Experts of a small language model: a shared expert of 128 neurons.
Below are experts of layer 5 (counted from 0) of a mixture-of-experts language model. Rows are named router (the router's row for the expert), up (a neuron's input weights, with its number) and show model dimensions 0-255. Each number is 128 + 24 x the weight over its row's rms, rounded and kept within 0 to 255. Numbers have three digits each.
After each expert's rows: a language model's description of what the expert responds to. This comes from a sample of Wikipedia text that the model never trained on.

# expert 15
router:100103088096109111099164106112128128130166164191107138094080142162125161113168113121089111148128124138141109162112160136167151116181129156116113128127137126154148135120129134106161177124124160114084129161135152106095123105112156085146174122116127106154140121154098126127160137085109152138178076172124143105101155153149109109122138136125161120135129153104115094124135164079108097142099121134107092125097132113142114160111145158088131150100133115125137118135127134106136166144139111119097135170120115121166139105086130142113136121115156101083115107167151098131119138096142147093091137103123135118121109126131170140088136139137118149130102156114093103159148115152085109130181086181118096133094152132154161141157104121142143133180124165130142125137113094138099085117135124
up0:146126137118079111112153117108102113118152157174122158114167117140137176143096121124118116113127129141145178148160138144166097092124147126119116101131131107154141160103125125144119088139154124185156108125117127132130082136121134102102109127129142104125144161150124077141174141103125141156156089118125125142129121148130111159090076130157139127118149099087159103134087090127138058140129161140121105118149115142137129162134091212124131132106136114103115146129146176116192107116092132133142114105117147121135125125094142163076103095118127110097131144171119141150177137131119185132120177133128168116130149114135108100109148104158152114121103184122112091139107149124113135142147122169125136130110140125196114151142144130101089108117131129113132115132126155080157130104152160
up1:106117109118130116108114139109146139174111157141143163132134075112125126139138177147105149112110113157115100138145122098148133108136128144133124117108089153131105153100133113148099175136123179114113166128114122103111153140145150158148191125118135092125154148133127175128105168123150123129125086152114161124138109157129167134132182145099094102147141142090107083134150133117107140069113144095149109139137144115143142115123116111140108123074149167153113110110126103109116167130144111134129112134075178121186128121127144145113123111089104114134126126140082126115144109137141101173132085104080110137170126119132166165080138154153132168127166163128137136136103116104167113134212131124170164116131146145130120143133123149154125129085097143149113088108130133149117153094166085
It responds to: Middle stems of Latinate words after prefixes like con-, in-, sub-, just before -tion or -ted: produc(tion), elec(tion), construc(tion), rem(emb)er.

# expert 0
router:149115127160129122101175117141121151099127127127137159096156128132150154134100168118118116183137154144094099111127122163153146122158116129139125156155159129145150149134112138114186163121142151110093129189179160140131109117132151104139141153130112128141110135126121124175172121143120136102169090136093145115145140143142080116100121121091104092121154097142104114123139164097136118143150134109088159135136165145119098138095107129102146143130152152135120070139152117109122166143164095103099119139134161126155130122116089155154163112101098147117088088136160116097140074123170156107140135103122148104126133119146168137100141155133119143131121145100126118099109142211131092114187108115136170134111144139101140134132129077179091125153141136124166114140122134120178140084114134
up2:164141146113138160128124100109095155123079113124112112101140130138121127121134153118115131096143153125085113125099142078118154149108149140135087082155134113109100107122100142141170125091137124098127137147108107133123078102105112177121157173128140141159096136142120099143137141110115128189188160105153095149118123106099127126121131161161124143174135130153129120198132134139154126111146150121145096104106113145132147131139124098122137129108108140123113139100130106100167097127144102121129097140126164148120142085099088109153120148149116111136138117123143143140183116156119158123140132173131204119089098141134175162192135123148144132116139124132113118146151091111129067157122131094094118116145067141141127113138148145126083168096133123120106100152158086128147123140110185
up3:095115163142153143145147144090161123112110101141152121173124141146080091075097139129095130131112130118126125094154162141163125131125151104152168143154124118166131174141165110158172113089119164073143097166165147113180166114136127128117135166138124146109123121137083105137107109163132163064118140153125163111160104101135083163098183152108088164113146110135134120111099143121163125154148091119144130125147137129097136110139118146134147153104112118172135119091126137129153159131142136132112101140145153146109129145203136118151122123140144174093084124127162131103140144081129138134146102185126135167149149141091111167082129130108141120091126134112143132166102088150120093134141110116134099177148134113123133126133114124114117134144138123090147129160116151103121139110135122
It responds to: First pieces of personal names and titles, often in tables or credit lists, such as Mar(io), Jenn(ifer), Tom(my), Mr, Mrs.

# expert 52
router:108127107117107113096149118112084120085134103164142152096131147108130158111125162117114098146136131138096087145105140130159144154177096157121132167141163161134145111123128110095150152133176157116087114183154125138119149113159188104142128134129102117115130137139109085127143122126122160116132109137118098095121098153103148110104119102172113124104112104139109077154103154094117086096111156097090126126091141163095092128074081143114110158104134139161116117126114127085113174180141120152127135157131137132162142149098116107129108136133145149139084094146134099126132145123133128131128143101093129134149112136080132128121148141141090186141130133072110102156098154141109108116134131106128151119125125134169129175156146093173107149175132156187145143137092118137148103148113146
up0:145114149104116134177137165103116167123087111120153121125142126127107133101149160142124065130120135124132131150084149110125103106107121091097156167140078118122130149124061145115099165128120151137132149112134132116132123118155115159151123114104142115154150112186147099129128120126100103119141110083116152109109108165128135141098126133141165175123132153110127104121097118111089087117154124174135135140106145155165143198133161119103183135128093140128080121121150091113130089166114142111109072143131135138118081170119103107120152136171168109095161129122125120126158146124093137124104109092116179108082149122114135104142135105170143187133105126137119146088107120118119100125123102121129121138133120116142134123114105165088145138080134105106149090172122092114163105121158135
up1:118141074134110101125112117129110087163159110117088132128102110108091168159140147155123117140144124139172121138146113147131140144147132136119194137170129111114108116181110119062143125137134164145103111142120138102121118153136141123187128146108104127100093116127139110149139129139091154138121116139106092113135155100157106144208142154123134168185121146139140121146142185081103091126111102131100126134161158164102109129117096143093152153114167133109139094120118144147123129186152122143144149110103116132132129139158133132109105132126159094087145136145119113161165123136142111133076103142098151124150096132121109152149131130160123162122134137095139146148110136128068158114142128124106173091136131161105141164179142115153125094132140120128139078091162128128177108101142153
It responds to: Opening brackets after names, roles or measurements, as in "sq mi (12.12 km", "(age 41)", "(assistant)", plus N in coordinates.

# expert 50
router:161113144130154128116157142157134178099140127130136144092130144093157127143114129128098096168157136153119088114111119132140100150144114141153130104137156114161146124148167112093182142112138178093092127166150157124082145126153149102106119109154117067152138107156132122126193106114144113126166094157087128119134109131127094108106118119123118097127155093116096112114137139113113117137128140140071133117140162191142132196103113139076128157101126116149146108148128129110136148140123095094082117142158162109139139122130102109134132141146120140138100110162138098083129105151194127127117147108111176111150105117110123143126168111129103128134082161084121115109134163187146096150148090125168131134149128159161157141153139116131134137136102145118142125113119108089173124096147154
up0:098141157161130141113135100150135168097136136130124187119153129134148134122133167174102153187126158145086110138146114166133131108165119162137125173153134107128108133146146125101176141145107117150117135128144148104110136117140107153145146151134120105138121124107148155162140110145183129131117148174109144123134127153143116099081159110098131108161169125147110136092138103112179118131126139116130163134115126181121129148121111167075124125153109150099118146170157134141114138121165100109142130103173188139123118077133117121151168132109084117150094091146107144097112153114107132120140129130140164138121094104175137173115144170118146116127069153132123148125099102165146107126139132118144108135130090182076119129064135114142119088114137162093128135118129161084118139089113130
up1:124142133158148093139126125138125118071128153136128150154108105155126110140112140144090103143105118138115143123153181118141127119141118182090158162120138073123107089165117122130163142116129092135112149151134181111143156148153115201178120133157133155133137116121105134137096133130107146118124142098131121116138116139079175131099103149115130129132128092113106115107131149112137134139174159130123149151150125116091124167108138119165097087126136128075101115174158148150095162095125123148155096122108173131082145124158102116133114155141105141131131123141151160123129153116119095145163100137107132121160110171128135126122134133162123118138092134156131134136115128068104102131127080170121141175138096113110151185129170135130121137172150143170097110151093095134185109084168140
It responds to: The words by, with and against, and common English first names like John, Robert, William, often in casts and rosters.

# expert 17
router:179122132116096136107157116127100148121136121137100135089152124120122175157148139123102121154125134126114152118115122141157075138180112126118161135115138094169167087094121167083132128163125126132090089148116122128112099118147192097137144132148122102138150100153110130128125107093133135085171108188125130106165138131112117127115164139119120115138141108103114100119125153086099156117137137130102154133111124165124101178083137119098097170109136140146124091135141119109097154148171092147097128138139174158139132140107114099090123141115096149103095103135167060072131125072173130110115151129124157114136142141070159102137131128152137159124115159083126118125140149149141118116201094108120109149155129131120158152135136115148097105139106139137136098151103115111112121125135123
up0:138134114086109127072086101099123110132134147194098174121129130149102157126137112188151157161136140087138147110129140151131102138089151136092133098113121118120118114139171165140120108131113127114125107123106094127108115106152149115144106117128134136121118132127125124097129132143173150099140125158157133114115134119137123101144108107105111087106125117163111111150090109120132121113157136110089172146121139162118134114135112104110129147092148136175140160138108162113133161103115059147165135098103129137083126065118138137067093107152060111100123134126152127086132114100146130100101113127116155144111154170130129107109133166092128174117114119168179116155176118126152132144115153100112090168105152150152097182118149158096101135128133119136121103165097125125130159136130097
up1:114116144128157136150152116144096142154134132189097128118147072170125165146207090118128116120116086148135145137123156117136155133092101148135156107112116162113138158122106119103137092134099122117092144158134111121150129129148109165102164142145131145129125136128121135171117129135182136124163163141120111139110129128170123119128173154087177120127157127105120144130103087135170112104129115122125177133173119153123123137128148122116105120122145170174139109151114120118106090091137160106121112148144156170155161129143166128096147144127096091115138158120154113132149089098155127152150094143129130107139117141130118102167158115129111151138092149178128136092111103128123131167139156130100106141083116116126151142100138119109057134128163137104127101121067128160118123144053096
It responds to: Final nouns or word endings closing a noun phrase before a comma or period, often countries and time words, e.g. States, England, season, century.

# expert 11
router:101122107139141120085135102146093159117138135135116167086112161125134154118118149132099126143095133145111127133100144111161141119165098134101074147113174117173166136134148141090174194144133154151120096184160145140132127099155162113144129134158095115146157114117110127188168123137134142127138101153111123112145111138113125124090131097101103076139165107148103105118107183086117128098136138143089147115135151133093115146069084133146130142114194122158115090157093148098132136159150086121095139106144157140119149112095103133138149116110122150100120111124142099149156109118126142106138152109088141108140121118136144137103134153117111144129115134092119118133126154152094127102193088143142159162100142120145153129138106090137090164171107108143150093134122111107148098133126129
up2:119143121114108157102172117182107125124121107118148173103147141130176151120129087158129145170084185147119119098139159138111124124181122127138110162092110109145138162150142138146097081142138129125111150174086104140155141143069124134126121138129135161137133134157098154140118090117154115107163122118111095130163147143126110138144106109100175134176131117138140126106107068116105123104116120121134125163118142130173147164120112147150110132133168181123113091126149126166119111152137157146112143090139212142142139134166101097132127159121121117127125108135147095128103111122159157138149081122143121091167115090139123122096104158149133122136160134118106129107095134098122161139119111117120146199107116160107126132088161137110121130144136153133172086073130140133128150118131163
up3:132137136124138117104180135137125135095104124145138131124118100120180134154123160113095133171185120132131160121123129107123163157126150131125122107128147119080099113094140134145144138129108133114134156099193137113113099132141163047112144148095112136179148166134123144179175150138128161136121134130156141143110188191131091120156123128087132078081114123147160117140092141097109123122138130133113149151149136105120128161137190127131163116158127115110159113149128111138177149133145100137118133170145118101144176135110114145123132099112111132133140129139099149116135117170141125141099125108150134128110121124105099191079130143117112156161116122080093100103146111129123127086158114163131131183154134132106182135106113124138114120083160142140151139126133143143153082138089117
It responds to: Single capital letters or short capitalized pieces starting a word after a heading, pipe or punctuation, mostly in sports tables and results, e.g. T(ajikistan), W(ang), H(ome).

# expert 58
router:131149125102161112094152120148108158109137148134138121094092130153099143137142144124066115160150125124129137138083173127146137158128119129114163152149146152135152092131144115130171159119158146123080107177140097137111168129166174122122120152097076113160142104181131152144163116107105160075140107141116130140115137185131126144111125124134103126125111124134135109122126149091094129124125114085099165157119154176132114140078111125092118137132130163137111111154099149111108139151133104136105115126151134141134114133113092122148128124131152137122114064162178077088166118096122118078156122137107140100145113114129145152137142129162129155152119118107137084119087129171150105107176103144114128122145141128116124193137122110155099116166107124165149078105153110126149089081141115
up0:135151111128137161164118140089157085147174146141163132105125102100105148088102142107100099142148118138149125081127151159147142168117095127120178108143112147160140117104139129103117143131110105117150120110144121098171101144104155160139136156133130148110112103122130158153159133084112145113171130130108139108115131101080175140095162130118166124142146089191109118132181150139156135119139160118143129133101130155124135144123129141084113125124109163126101172151152169086173147082109114085095136146095138135100098126078129102163146177138149191116132136114124074118141130132114153100104118136127142136119144135103179128136139114147175122134114155133113101113141095117151121160126115109161135090135124092124141138117122137161090096073168109102139130164124093121143137105153138
up1:109151100096128164137117180123134136125122145167092111082092125138124122103129115132086132164124141178131162128147085086151135110155123135119143110144156104088127154097136151135161175149162155144115141126107146102127127157134126101136151150120097131175126105137183140145111132118160181125134130169147140120150135139109151107147141178180116151153094120155125104136182107106176161099127140088082153158133132154168132117065090156111180131135070157061161111126146127113140120134121113114097136118116153165099116139094139139137148142142161151112115124124126148123135156116130149155160091163105121117133176133145134163107097079108144113152153143161133128147109141119121153096147125106162161113096106148110120150129135120148107120127116097132109137151141155142128103135155114
It responds to: Words in song and album articles and chart tables, such as Billboard, Albums, chart, vocals, guitar, peaked, Year-end.

# expert 59
router:172137105110136086131159135137104133134120101136118136091125128163115163128134124094101079148166122141098123131107170143156107128132118138160134108144137107137162131127141122098149178124135169109116096190148114126118152107187192104171183133127098114131133133159115118138172111123119104095133095141104135124139130142109126115121102107129071104109152121112149100102136169115086102130137133136096108128149150128117093152071118131097125141093127118153137123117132093097130148184155110121104107139126145131160109128116110120149136108115104118132096112144162103097158092097143158071103190101116142116106129099085146146101158121100097145121157138118119092102124172185125099104156113105118155131128135115123147180172138120137123121157138131149128122129129078123113103108175103
up0:145130110129157139172141094093139107093133124137137104106130139123184129139161121114127137184170132122129114113147125123155133166151144127123139123133141155177100116151100119061116154153112108101047128159156121147118105136166150085151184159120130097074147128173133131152171106119135107151162113150118127132124142133112048163159151094135151176095144122149140100114112115124110145129094136120091155143131163135128123144117148118086131139147159105126147109112154118114131123141173079162144122195115112102089125141112147156148181116117131142099097129153131117094150141138164144100101122109139123112114152096108120138143157134159123135139122146126120112094129126170157122105124082141114134095113134138093138135101108095146135126133133120078149119159152122126104107121081126
up1:118155107103137110136158112125090174107086134121076116115166175117156144146154134094080137155182119081169107114181162127100114167146139118102142108081130133142142152117129167136110137124176129127091144162121171125128134131118154124121154142098167142131156121161121136171107154129085145133128104108129096110180103137137148133127128092107079114154153106149077141117151147103100156139124145116106141135125107146128113129120137153128114117105104097135136091121151143130133149175117125154101088146138118105105152105139109143152130169130135126075148112121124142158086140143108150129126144140072074100134135112103123116073125121134150181098098102145128134137146119112122142110160136120128144176136146133168165124151121118147097127176135100145133111118154102098185151169125124
It responds to: Labels in sports and election table cells, such as player positions MF, FW, DF, results Win, Loss, and party names Conservative, Labour.